From a checkpoint of a small mixture-of-experts model trained on Wikipedia.
Experts: 96 squared ReLU neurons an expert, 2 picks a token, a softmax router, a shared expert of 128 neurons.
Below are experts of layer 2 (counted from 0) of a mixture-of-experts language model. Rows are named router (the router's row for the expert), up (a neuron's input weights, with its number), down (a neuron's output weights, with its number) and show model dimensions 0-95. Each number is 128 + 32 x the weight over its row's rms, rounded and kept within 0 to 255. Numbers have three digits each.
After each expert's rows: "gets" lists some tokens that make up at least twice as much of what it gets as of all text; "comes before" lists some tokens at least twice as common just after its tokens as in all text. This comes from a sample of Wikipedia text that the model never trained on. Tokens count by the router's weight.

# expert 25
router:104144150170129095152128186163105076069099204074155100091065151051149099098162106115103093106127098090179147156116149195140047126095126152133153135131093192073096090132141102130179102155175133113096153117094201133144104094112131100101114134143155185129123142122138167111121150129187088109
up3:081127090186084149145154110095089096142148118070161121117151088183163125100090095133085134129133080133185134074120097140163088120113119097119076153135123106133116156122136145160090134159157111144151101088064153045080079147170119157148156171071125104120148141088163121106228133139105123156
down3:201084110101128125088154125110115159130152122098167133162137149135067102131111087100114123121109195123138143101111177114087128084128112099056160121105095130121193154093201108126139117173156091109083122091102118112135099043098173068150120175115084099152117143115150165116130153101180114154
up4:157117105110156146141138137110165137142133128186138135132147130147108216140148165141182110162099120162108092122096141097087118152141104153122099137141161070141204212124168116122140167068100161138151150142111108120156156120138155137097098174158186127184136148107105140156083131167108128207
down4:073172063084095134127062123127178123128126155144125112129155135077184100129144127161079157098092116139115141103132144118098167123151110143138131195207143101135155107125148158138192168098145130107121077156187162121095141100139168186151178129093136183130100138166129129126133138175067120154
up5:098124062091120057156069099120143060174116130154146135149145053067073161185188134137146176107139171109139138111141097074105106123118127086107131147159129153140188069113115141117140163151115151137134095094121155119146120109130153169170144108141152137139158166143118110081119084078113128129
down5:093142104062126044137070154136095101181122101098142124091116145151159127101136127108108134168124142147158185096131115057096080180144138150108156120150110122143094183122192142091134118110115143171040064123134117168068124141131080165154117130071101146099048156114183131105177130126148147160
up6:128133152109152130131090107143173099141114161137086095127130145124121093205188139199131139110130157127129110075132084100092119138132137191174094179145110104121162150140134113173110122063134141162110162086120106078180102101100078118161189153103106149092167079160165170146154139094140129140
down6:095169136119144152106165119146109076078114118126125148070141125138134125120109118089109125121128116123122111097121189164106122072169103159121118084128108195124156197157158123167146174128159068076121132163135167159127128140086138192122115158127103091114130175144111119117141141170139153108
gets: "0", "3", "2", "1", "6", "5"
comes before: " | ", "; ", "% | ", "%; ", " |", "% |"

# expert 43
router:061180098093087088117152052173103129144089148103158144097130199071152091121143081101151106117121175112127126119111080161130120176156125156186115145133213147135105123128139139161142092128077121150100175119156090156105099080139160128137120095071069066093138147163067115117100106150094128103
up3:133105062157140147190114118133126125106131158154164121150118140141116106075155147093155145129130140115079061072127084108119149121172124215097080188118110125177188149092128140122095146101086135145104149069120057151136134179173093095101114107098099101119150068120099115122153107134112111139
down3:135131097091096137164123186134110155082183104145136119144122086157083149166205146127152087138179115164096105148196127067110142103151136117114143076064088089122148081164151115146112178200104135154156088167141172132154110144101044084106166119149125097107178088152149123121116029127161108099
up4:120128100144113103148149160186122132133154150124115153128129160189128142149122096119093111116100107147118107084169084098108080129177084134123103100162123164156108146117170147167141162092111107115180141102155228128070098200122140098075155132187167127133053125150093192169111159132148151173
down4:148117100142120136166074131137122188098128162119112065128099133119144148060136044157107159102180045153154151095162132158153112092178088156151156157123131157115160143104094194127126051082129119122152148153089122143175152065103062044160152127121117117083132125165114204149158131109146102162
up5:149167177135123151174087154151106149165074079108112094148152136123167142130148127134168077096089179109132109114104151138131131157145141089144069124086159136130203136134153151152152071141151058155125140080166129131157055143174161087092105103111140154091120114125131130097123112108085147150
down5:091115130133085133145125073139122111113131115065097138137087130135121103121170126114167093180168135131141142133159127107118121104151063134133057103097127125136143128145140135079114074185143111113126128114189176154159114102084155171096124089105096132041161144078093085080086138115143128117
up6:109135142145143135124145134119082119164097177175135162112108127119097135161131102200095086103168076199105079074204201071149167154108133140115160157136160149106144172179105171176121111095079154098106148099124128090124187112112109152080108079110158193146085191116143073097086155160102161156
down6:164115162099127143169134096170116074145119103124137120113149056139180151097148082145107153144102114144142098084100123088118098109072122126136167087094152127179186141133130168123181159130122124108104162079141135144195142114132117097177131149111132106130176039123128130126107165198165180112
gets: "2", "1", "4", " | DF", "3", " | MF"
comes before: ":", ": ", " |", " | ", "–", " |  |  | "

# expert 54
router:144106080113157121120129115119103091135154137160158124095124123145120141142132147132077169163093156082089198133095136103120102076126197152165181074111133152080151132085222097084115176116073150120122166107097104112112088106100126120142122081161080129130079182148089074095086071197158106135
up0:187180158088153134120117136135174170148128101074146091136142141113078165145118137159076123119123088090150151146098073154104151198156145102136115161092063134153129103137110102078183136095191156154124155099152106173134119087139147178138192144115140135109086127149124156103127114132146098079
down0:175050130125173089115092117117141127109096130163104107139188144128188186125077125174174192162130154137117160145217156080119164100129166088106152093137127167188123067135102093128098165158154116116114174157152078112123093161127157155108077078176129109159125173161099160145047182117088154096
up1:163089107205147179147097192113136115116120095169155147150150084133154130156185162060150145137126182154180130133111130047152134101087086131114105168088147103143238180158087142170101116118131092124090124152093156116107184139120144099120132174113111111145147108147134131144121112090128102178
down1:137154147116126074091132123100187144176134168186165122060095152141151121147149140178123158108107146146132117189120164123081178106110129114142116095091111183106112133118181170163113129187135122136146134157145096175084103118118086145131057097145102106114177090105167117092162162119074144134
up2:120107142186097128101199144190097153089116089146165152130117157075111090156093082169088112123236191119151127096137118067109101097131069165020132154101156105111146161139145139136110067097121104134123119140155130086077119132112088079117109155127109125110155108132176135119209148109072139130
down2:157135168116141083172135112150094114085094102145070127090146142128138116098103137118133177175137155088088170148152134061121072134161186151067092091111158162107114164111186112154173120156103156098090139147166124152117135137107129084093110130139057117151096098139102180119131171120137140089
up3:164089128160112100141158098120151163162131165109115128126149114188154148156161117171107104114080142137137133163130141081048110126130136186156123096115151126071110125124179122126114095067122136174117064145141135168126088153104067120128122096082080113152080147161133144146108101123135131121
down3:129156108127098133129070126130177104147123112071075154135106086088089166073182095173161095131155134141133100155119116116163192194157120126107136181077120093160148113138132123139148129200108095141127176143132195095086214117117198110090103163164128106117119066131149140125178185119114139092
gets: "1", "2", "3", "4", "6", "5"
comes before: "–", ".", " | ", ",", ":", "th"

# expert 24
router:165073106114093145170137145152093106157097122121129092125122138145146128128121097160164172168118130089083086134061160147080102145083177130121161165139121071103084058114114074157086115176125163124114192123107111146150125079081104124137123108084085150090167156145134101153124077118109125141
up0:130084127223098149102097117129111141088136110135095161135180170130163133189156107141096124171127208154122173122158082067057141132139119141197144162203121073137153111066121161059167141079108159136115123148180138158166104103107111116137157119093127138128142153107080138193114071127073097082
down0:162128141113073145152127056119106086160098107138169091129115160141139127128133119090165107121179086123103079111120150107083115170163148131094155107099116140093142054095126121125178082155084118084140094097163168118134164093083091106135115171185100175110118102082116117113144139111172181146
up1:149167107148183149157134178104128121105107068185110100093108140151070085176097167165075127086151137096146171115157112077080114111116117115112131129154114111131122082103131142079053077117150140200115136044111088093128120108095152078139092095131168118105102109111127138136095136079146075084
down1:102133098136122151164111075067132122139106078117129154164110143152140102111219090130151132092126138128174094110148171083098131194169107134105121078154162138147173098175078122174126167085064132113097110124165137128088157116112155079114141156132134158138142106107072142143147131096126127115
up2:179154071144185176160077153138102117152108072102059091131126163132071111119138125114071137111062027106125106106143136098105091156095123110126077144114116137092119133150111136097077138141168114154143094118087159089126125122109139092137161155079091114080103124089112156159109099132133113125
down2:141112148111114092189120125101157144139152155184169165097045133105151187156140161177141084110108183116131137144124082111117181138178109152056139101118178174090129067106104087146182136142142131054116202144127096109151097109095166152145119131096144108157149155139106184093122154122103120134
up3:137181137141147153121079086129155140139125096163130138138148144179111121183129146140038163121147160144059120105124097094131102160117128137101133134085062089200116185131189181120142176112099134124120134145105104092097113115110158064135149140119121050175140124106207127175124126161156141158
down3:130133106094143141135106140126135113169107122088124161157105129162113132137109112138092075154142077104105067103101128145157051117107197096159073162094100145194149108136104074165167156075153141148128183119138095114110198122124128113132130104094116103165136097104134097124131121140188129112
gets: "1", "2", "6", "7", "22", "24"
comes before: ", ", "°", " May ", " November ", " January ", " September "

# expert 49
router:141183150122160095159128137197102128153133102172080116186154162103131131112162175125099177081108100164100138137128107141128145194170144117148098144113120125177123091167111101165157076175165167118109095158121067162105173175166147118104141087064068169127113148117054120180154138160099151109
up0:138123113183116097110062141090150091135105178122106143072128086108118180170143102069155106156200174166141102126191046106171122131142152159131158117131078129145185140058115167116073133113130136058125122128157141148136142113129090192152156091138174125142152157146156114112118131113133078133
down0:136117116044097117145138131120085160158096161100162082106138115153118155109161114153166148123149110178094123141160155187156150143131134101198149143153129194173074140131194142128120189155149139147057116168112140156137135151199094191100130115053043099142145153091127187099124092088145152170
up1:136135167148136098116114105147134153121142148137137148115150175162120138116121090147154107129124159112113150145119108124130172112170161097139187047114166092147108071106172138147170176160133128118124079171080202110176165144154105147154120118100077101151103130121202155156103103156089091204
down1:208133077108130051136106195192186135153141102163137153107080164161109144159144170056094101122120100130111166132104097158091142170125155190108096176140151126119146086165091129109056112135183116163125174142140111109056099097124139117123126090084188139087105122197067069120109146172113175099
up2:106136142099153081107095078149178108094153141113154097134161147117111068116158118118101101103131178123114174141075023116128187099142092122147161047130138115164137096191126169100109116175143144196135097128138128122116143128104157154145128154083111056139080097066104169130078125168165150123
down2:159115137131164099078108172124220101134115090142113135065149184234135124106156111144117143179182125094164115104197069163070100186169194128134159151106111181137142120095155187088138110122138118150090133119090130083133106138172062172154198144106107151097161160161104152135135140146122105109
up3:162102118163117178086125168157104131151091083082108055180143125123131212114107134167137123174134089132091142111138111119119174127201156106119139154167116142183166137101116118165075117134155143082164135137098087161150098140122077074159093090220125126128110069120076145103123041117091115107
down3:118087187159110130136112056210156096080135138126159062104094125163122168108124119175092119172103197114153173139078069068120107163070145097031152172094155124125119153156142132126099143084133095061153147107161086146157117140128160140153132105108154092146128163128127080138103127181142136113
gets: "==", " =", "===", " ==", " ===", "===="
comes before: "\n", "\n\n", "==", " =", "===", ", United States"

# expert 60
router:129157194183102075131121135139157093067159146147126128124093100062125106115116107157158141089122118152128137135129184164129171158075125089133164114120152137130147139106110159167198137090149178095053134102111060139130207130092106076075121181130094141091173102143108158153123141138092126110
up5:138134105148120090137155011122112125190127137092187113118144158175095152103191176174114141110097106133142128164126127083073157134115091061080146120178111133152125123149155178090132126152141110140126186138095129070089125157110110110094079157112094111179086092123108160134131134123137134169
down5:131151140077108157108152132086173107142129155128152119182118137182188084166130075176154174075147142149102139136138135088157149146182132156102189083131154134131100127125122111067150077175081154121129127076135165126156144115090132156098127147097087152143146101099189113086112056198111111182
up6:135099111117154135049047136177133148154118148084164118175130124140149088093081162151073151105133155147112080070119123153128101151134144147125091147047097117102141122095141077171104172092113135068165098179178081089136077113098083140137159125119192156149149114125113109122090140116091178170
down6:088088124119074183113073107152153121128103130106172143122088142177118099116071146174171124113165207196126148141103112097128096118164089109155126123075158110137172207130115067100110171108102125142077120134103101101158095142101100068115138081112086134147092190153120104169172122129127159171
up7:149122087179142114142107171136068152139111091147089163197165068124177141130097108087169106170106121152095184106175134128110161132080157107079087092107120083107165166129140145149091193073093125097138116085136115154106140111118105113097085142113131061109163103080106164174148142146140122192
down7:117042145158123115159137171129091149124143114163128158104090168138115151093146139190155085125094112176174154176083114155074125147100131128071084165124103138105166106156086095133175126099147172179141188157081168107155116174118150089147127099118096073183135114132134112132134157137172142131
up8:108164132151167108086111106083172127124131107118172098152191057125099160180119137143099137155143201130117169124133114129065159124102125108148098084111153036143135110178195116163118109068100065159156143131108121163153152109146146053135113136113156120096131076123111091125081106167154123171
down8:136145154156157108106138145084140195173105098089140177138174141107129112162167092106130136104162100123146137164151094106102181114099150057145121143127119152149209100138070172145120096139151133110205165159129131061076113203139133109134154166116145115075164147119082156118088108087115141129
gets: ")", "\"", " |", ") |", "'", "]"
comes before: "\n", "\n\n", " | — |", " - ", " | K", " /"

# expert 18
router:121172147154089186103127176164091090101163074169113136151113129106137143097125117088099107092105180127149109056127133155094118092120138159144082116113124147187196175073131147093181107129164099177120107151131122131117105137123149143178149116156096151146112142155180153152095168172164143130
up0:125128138137123129112124063154167120094113131100119108183124093134099151173118110097106178119146181118127124116087122154094090113112162151120147066122125102051189157194119102100108140069143123145160133133103085131126199110137141088063081095170128128135078106109188166191092093226123147125
down0:075174189175132160128216121152189126088102148126159114165113173096083132110231083102134146077106151106093176176132059162185185099117131099123136130091113132102107139171088096096150114128157111130121097157102061153045121138108085121107129171122142149147114156118157110074076149080086129149
up1:134138103079145152148138098138158127124105129114108149159122103144155096129132114148083096139124140133144115113131164090111104120123117071130174143159199173078085101200176145189157112077092135097145116088112185141084102130137119146133133100148080152072106184124108189086142115147122097120
down1:106160131078154116087118135176139109105126145135030103156157187082074145121159084096107076139122085097103153134152071124135055175114102149092170106148164102169190138176124106131156132107072123146126102194104126089112121110154172090142103149119160152110096172085172075062093115097119079133
up2:137090106100144153116111155126088184118131184148115105130158123113130079150144077120128096144207076123108138124126101081178125103168143141125090078127088149107186109075102114086129141153112137150150130165117094112212075107134102121140162127174132086178081155088178129083128135117121176073
down2:133174168098132173053155080115202142092126131166180110132140148148156084113137150128139144100095105109039137085152111097162169125131087086179147130082119092152104137146132142141135101159123143145166132107101149119172108139105139147120161154088112080166135208072193170157139072123090060217
up3:099054087104204147118090185147179061149122131114081076142168109162148140097132114127105096110120136102075134119110158116168138049131169119175098167115130119104149119141110089118096128089174148106132086113125114124057135187099160140140167058187143100116151088158123123156142126168072189146
down3:132186104173146149110137085151129160091180097139167181110135065127122133097104086140074152123063113148132070086112157130085127111082135148160120149174116151132120106114102178110110086084171150091193111170186073091110115124125097128104136135163108109100091187146113190125119184070143118089
gets: " ", " (", " | ", " in ", "| ", ", "
comes before: "1", "2", "3", "4", "5", "6"

# expert 27
router:143071105134151077127139144109120167137114094086109118120111141119156107130119172115114127155162111121160146186119153122139109120158076178115098084120106148123083106153123133203152066112153148082101109094096157172124083163098110098081137124075132167101087132150127149110167042106129088134
up3:153178108121152164170075138108088118115115156092050120156171159108095129177107160067110122133130062127139150129119102145108098113090119139150118092157141108146085098173124121112143067102198129150140150123209131101096109064140111138102118146094183159095153187089115149130115110079106120116
down3:086087162147111098138135123119149092129116093133102156096133083048141142066154119149092071157095121124150162141099069130122130139119140139164143101164117075139206102098095105154131142198112114155110115133114110094167121206161156158112152118091168093106137149085131131083145098142150102125
up4:130117101186150107117157121074142148139096119079158135140141151091088147188134149159079107148132190140164124097133123079156135024175116150105156082069145122108129161104171188164121123061146123105156094103167133083140099143119074169119144087112135112085112117115166181156146127144074106184
down4:152164173204138098152148151101089117191164121096083154091152121146163134150085154218091103176131052142124132169104120157109137163156177121090145115136161106122141088124110092154128137129146118132103132161108114098102089122152094088130147090136118075093152135137098133140130103154155154149
up5:102095076123145160071159119102125150113089128071089100095146151139127128156100115101113190149110116118116143093093135130133085097179170162097092107192140161119101107086131124126117082121222146132139120131125187181159118083147149103155074127129128124114105126120165114171117112165117093102
down5:168154118114146116104123138167163161136106105162144140119123151094148146135113143093143092127187159101178091167121129164126132116083123117074117145126127175174128107049106090140123059148214090090120113130134060088082114105120096091122162084129196198143112043121098110124146111158083108150
up6:212131091156101087115123085102170129133165100101130108126100078141144126096126102124136091146165141126132124140121068155119140073139099148138174149075122095114129081037167161083076063081145094105164134109133101115156109121116133118115133083099119109115142105109225141169127103116180158107
down6:176119083100125071146112087165124079138123065111129140117113087169126094136106144135150139171071138122148125161138174163120131111140162118123122124077126134114129109084141113128140134085161125112134159106090138081153094098122145068146150126159120188153113103152171120172123106218140105132
gets: "0", "3", "4", "5", "00", "7"
comes before: " | ", " |", "; ", "% | ", "′", "% |"

# expert 62
router:144160151131111079144100078195113149114109104145081137137124181108139097146073135166144114085139141114085073124075153129122136143130158143148153178169169093121113117124121081068112177173112122175100188146148085159100148100129124129136179154121107119100174112105124116146108097150105146132
up0:176096127168147123142126141087130144061140118139109120215144131153139151115147179079128111142119152142099095126121170072127180092153148174149119128127163096053165084122158107133100150088153111089117140133115163101172135108101109113110152116088130166140101052118098155188145094152119201100
down0:119155135067100163079159155110159134056142091084103166105106063090127168146158162119075185113145080134113163138137172129084121086157092066120103126132078118135129129097120120057094138131123201119149131137106138114115123195058100152173105139158110197094122099126119067130137132165074123088
up1:134139125140122165078144142120162192140129115119173120143106155094098198138129096113133063136143216155133111098097130085077163126145140197108121112147178158108142140144145103132181171118106069151158089178183112109189073204135082113122156161132105157150147119097167150094170149163071139144
down1:127119134076119129053120104118144097120108103071149122108139090122126129114146113137150093146113107121099142175157112111134140158145150183119116163100177163094129101143134121146133094155118143162145119092169094140060097139123161144089154144092044118148088196178087123176121140166139170095
up2:149109124164093124104102125116097136129120150149155155115181087044080182112106192179098125205102126149153107102120127135136187119105139138048088131099126105096151119100145166112141070129154103062122052104207153131200053151118079159106111154121176101099106140067087081079153145158137135149
down2:068135153146124142130079153140111107068083133122117096085115143145096132118106190132112126110120165052168136105049074138185070125122162096120136154140219113169109082131121144164132111130110057072125147104099052092141148065143165117160118127127124104137146163131100084127117116120165121094
up3:141072089094097125099142141137107079126136062150138190106136135075143179104142177153137108152155100177140136108105116134150214145143148136168117121167111096148197130098126180203126171121168137121169152102116057118144110097125066152121108140118062113146151138133130152117081105114081105106
down3:121130126171167170094177089159154133133108184164138155112065099094139128107112104099133124144176116123166131200132113195086080120139148103179141171151191130092174105149107149139144137111078096064109115069153127147107063199094129115143104139072103085115100085207140159089093153132168115100
gets: "\n", "- ", "-", "- C", "- •", "″N "
comes before: "-", "- ", "| ", "|", "- C", "- S"

# expert 52
router:106180089123099139213157117129125156100130145104108107127087135091102101129127131145123197108117107096113111101181140142128119127077066161119108157109127180102173079121121075122159101140099117128128155110061116119156141059085158108133105207148152178143104151163147186096103156118143138132
up0:119108115089130113120077127139137076066076145136122121192160100090065130167150089091085105106192139137107108104123123183157139109136103091160082164076144155153187111121105129142110106163132086141116136097086093141090144115173113151170152095105113144116072092088085120160149120088166152135
down0:147097101134139123099131090150124129136153141125135099176176081143071106097191101112138117148109102148111135109119155139152148123157148133162080148175090102114153132167144149116162148136165124101140105073132170128137120109106118171164089150131149155151110138114146085139164105134194180103
up1:161128086110119055140086153157106112137105092067125127170098170159154118125107078159131098141127172138099206154217101144184118125106078145198136069118134114084155183154213096092120089168159111092139130093112148109144115150112138171162153068147074117134135076124148152140133088088160159133
down1:104108008087139065142097172191130126059134079124174117134140097159135143145114096113121201138171081160087108173139143110065155131095107119148087066104115104127123198102156133135145155157107135131138101145165145097116158165170160140144120094151151128131097164108087089142177128146158140139
up2:104152158151131087167153157159106059051097088214137092110156134096127058169102075142108130147180191101127042132159139101081109114107136109119110159153124140166115170122142110168160127131105129167134163161121132097124079120098097076107145166120100145093112135111133117162096108087110133152
down2:166163135097137153117167144175134165104103158198110143110107104146085137105217128115120132108124089158167173180065137151164095162075141109140214141072199148123117153138144181157026143119062128157096162082119149158027122158139099137124115154124107149135128190133104102122081127114111110128
up3:102137077164120083104136147056102130122117079104131103180155175141152174105076112090094091133159073111083167118129072125113130164100080118106084123104104151097141135111111134113117093096137040100176084128102125096106134124167156139188125156116150148135130107136066155117086097105116139119
down3:056166138073193116215119127083131042073116070118117085099108138136142127146058075095098175083087152061106107126135151147144114133107086110136119165107135145113115132159115156114146134073121172155122112124093170140164130067072124150159108108153102115165151149086107142105131080111123147117
gets: "–", ": ", "/", " ", ", ", "-"
comes before: "1", "2", "3", "4", "10", "0"

# expert 23
router:111131167133155101099156115153171108165158121179190143113119101145096151079137209155138153150059099139218122130107167151093117148096081095064092112158096128106121172106136168154128101156173125114076103138117100123203159149099095146169093179064159144091133179155101116196150178167170116124
up0:158170127141096105104148144152159120106115096112180147144138108081153171171088123167168147124080141115149153053116145118067160119095089114144119100095140071102120169147183169135175127144149109099126111173159161165101128100159108139077093175077164147115106092132134126153192115110130117138
down0:115161133199108185173107129113144142160130096190111114168127103122161187116178134149148120061081150098140154135092117127094145101128121111073145128102137093164140165105128126103152132125168101182116108180134129073112169122115126137122115132147118094117183107109119108132121135137124164102
up1:085102093061110078153148091166142138102133137115163125155150157122114115088082124050080128153116129131073132142143091062108152146118125141191134136172147148124146061132059115153152116147135123144128126095136084173111079073100145150177177127095126156128156156135096114173182127111129185105
down1:100160084116170159111140078116120094094134128069143125091106119098121112116146127110114110206136137131133165135157094155191102077121162119091183171138170093133123138109110108143118192145088068152083086154190071133162093158125157134089110098172073167126124122112090106165114097181107187161
up2:122143116152156143091175057087102148128069167133180092151147189120128177117104132140166134164121125093152128133131152063126136092156108146122141088193142123102111131102116183119081142097133068111145113125092147096172165160131073123191119186059085150119140142129159100177132091136093089138
down2:075150109098167129046096128148112132122077116126123143115120145192109139141149060098134126108175142154210066101128095056108154163217181139100129142125102127113188161158196108129148143128115105088116110114125160113123127174126083110189126120086132107079110166139131176075132047131089163145
up3:187153151109099149196097081083135141136142148100113147136133099122136135110081138162074151133111144182099184121134149112052182105136135135089140133054139137192188142172149133087165130139168117137128118139142126120077143143255150148047097143151140147141097094073152096184193145163127110108
down3:152155181113117120101119133136203103172118134154170191113063108093192134115120148156128137131089131060154092195150133156081086129126137112094141166115160104160111150085058141159127139112097155115075130177102121105106095096114092172151164129137142112132137155151149137138112141171103103112
gets: " |", " |  |", ") |", " |  |  |", " | S", " | M"
comes before: "\n", "\n\n", " ·", " Clay", " MP", " Mount"

# expert 6
router:117114189134090101124139128102081073127141141102123130131094093151121102087181101160160171120183164180150146111101126112145086151065143183085166169113152091159166092096111109097047121168180143121083117085108062130151115161051128096120176132124121138090136093158089095146153138119178210129
up3:104120144153171095134091124183099143143095055095112156171130166094081150125148084100107130129127121126152080087129130077121139155075128115126132161180160135175179172178182156106100079114081063124086179099129100100093138114156125151130131102123087091086136163055070136166099162135135107083
down3:144195142102144128144137149149123136147123109091105203155139142124059151127180169104127140060120132104119088072100147071126143110074092128116100133090168133153198157181090138136066048154106096102114139116136073075139162130145123184133127112091117198095139166150072089074132127136133109109
up4:081157123127100114129174109145168129178173147143149108088157102135083096141142084128118049130143152137110082146133059132069148054164153153125155135130102123061135156152131099140136086139103081172155118126109103105106082110127189134153074118125126107143127061097170138149127180119146141120
down4:096184095153144121165101126136087127148096131167132082121169116120152165148084181133112101189108100115174085138144177120168136148177138041106101086128103099111174169109077107112129133141152140121161093128131170110114074115161206141093128128164118125133142145157098131126107104204124116138
up5:126132094129170080097081139149107117152172115109092037150157094106053164117054131177129170161101104147102096125119132121076139168138105125066092120131091067130096104131077145146159056126177123108153132122118139151172117120132093103160083130121144132128111118122098144177130117091083092133
down5:164087160143136175160112152135070128199118163140136144070099105151126127112137164141154172157122176183152161125145070123149089090100125133122185154111072067103107146163148158132085133132147156113112124064159106166161127135126108134089104088140063109107105084117131181178124156126078128114
up6:142131085034136168081139118098146132104093113121106188152126063080093098123103191137144125155177150120130099088128084093102139185111156130130120113112124117123137102078129098075110140115075110107169142108149083112152094143147094123161101112142229167112165119167137175107162064178073110152
down6:173095125088159140104159108078114028143121162127211175175097099095139145108099135154155115116152122177114132126141171193120042095138139117184130124179184166159169153133168118123131105146179135051180136161135124121108097184125139106103101125114137094120102042130147185135142127137127125138
gets: ", ", " in ", " May ", " on ", " September ", " June "
comes before: "1", "2", ", ", "20", "19", "29"

# expert 26
router:166134134178181127133159176168096152113103144108151083099134152114170125109135121144129070160102102095179125137079070150127157081119145107126108165173166050182150107158104103140089075150185152130209131170109125097156114166168065133188157122128187136076136142120180097137118120156143146145
up3:098141169101138139103127138139156114121129086061124120096097110109062139138138147119093114128105142134139190076151117134174132088084171111126150114064198129182146139156107117147133136149133103068130163128134118125123172160142122198115161096134153141111106014138162185150122129131190135133
down3:149147108121148071116131123083142151149149158152159138082110144183144142117128081165140119150193118068089153121029209156085098132163154110139145114112127124065068141094124086141169140160113081120160117112116169132121102044093136126154109167146088173115125142145117110140137087197162149165
up4:114125176147126131112131097048075106062184135156124156132107145113143071083121189132131100129134161126175174139135172118122077074128128091092112070111142101161087150163131148051152117110120128147142107159127085123140098166068094138123103187082144091088133204138070119158071161133142124109
down4:116151091167113161175114116190096196158143149132144083159129169192156125134131108134140145062081121227084099116158109159118129093137124112152102140141115142134134093098156095175123116133129101165137191095082140139130147118119137125148147158123066134093158120137190106126119130130115160128
up5:117140128122157147069124145181127114118150106134063150164158156135142217098090194089086107160147149135084063120124121163141134138129126145136115153113179134090124173156113111105057131140132137112143105130143109081108103151149115186170155156119152177126102112172110148109115138213172134140
down5:125092112122062168191113102144167068128143135103121157133141109092110124132109134131134181107124151130078113130138156145083074148159174194168105055101081196083127112118124117077124137121078107110113113064123138140168135071079158102048058125072115119200165123109125120134129160117128141113
up6:155184148165121110131100127177097187126154166086112106131089155146159187140083043116054104140104139175169092097105081133135110173107181134107062164142162129147132119121134066134150135124108157168122146116082062169130141142124079036152148160078112111114150096097150120092159145160162138130
down6:075156156105141127166111078172136073113128115110106135096171060142091125108180163170134106171074138164117144142173135104113183156133091087172180163098129120177154080198103167157149147119152054143134136099141126105170115116168171103147187092139142097110053134131095169164157083072158114107
gets: ".", "s.", ").", "\".", "es.", "\n\n"
comes before: "\n\n", " The", " He", " In ", " In", " This"

# expert 4
router:122170103087116108145097112093120097160116163137105117108098129103097152107166201087098150158119169128091159143109159094156105129103107115135147053160102158096141152120142081140077170122072161123103122099150111111128118093085124099137060086184108162079089160119085081081103103154139143170
up0:152190099125122109123132112153093081136144152132084166161155144144137087130189085079153064117155193093178188120126128149127138032070111110187144137122184093165175082122099147118136147155156162149108124227133138110123154101105153179175176116048108095106130140041129090118106127101156177132
down0:071063150099129153160115108104164131120080123151116124139174161100115168086172136120102150156125207120149120122156103103117160157199102137134118112110168140165138095122113114150074139129145103095077135111154089141186122103104126124134163108159150135100176104102086102194101135062121092167
up1:157108111207172144146162181109045138171100094135071114171151112117123185160125120154096173122110050110099156106094128100143111113121126114111106144143106103127164123165128144127103110105099130131128117150109163106101147107130056099102111127132157140112149128087092073104071113119087124106
down1:096118114112097140129176087067112114129116064034139189113112143123100096152132056154138134178160126141102103099063177095083082094138146119168123155123124105079168099165122170159150138122126146087123170131066138139137159148153105065135166122084117101133132134134107134159118124171122103147
up2:163077146163103103180134157156060177156131070115139136175141132127099153238081137097157158090101112188117128106130131159134125135143135133109140145140068068104114132095116087096108102135106155128171105116128096129179119135122177147140140174134196138134128116089130094119125182078173164158
down2:181133080043156146156106130148115136146146161129079167133106118167115172101175191141207106123139129150087099156115112116139154146139119116187073132170140102172132108118080110137132075156136126080147149113137155141132122139069144131148100180151096152117163153158136134139139146101073150136
up3:163117130141117143125085114117092145110104127087084143138138133097165130113099115115146116116159157152157047075212117108101211125096036099131093101137088112163122146166093149155082125087156043128144122130103090071171159102104165140139139164032162127130139060160116190169173086137120182140
down3:150110126165114149148161140178206110163175158143156098103121106115107147078148095129161132098104121158134167071180114132075125114193134085173076099086128097160121119111155135104111137090117138165108118091095147154158157082121146105108099136152175099136148147108102159220099129130107057167
gets: "0", "1", "3", "2", "4", "5"
comes before: " | ", ".", "; ", "–", " |", ","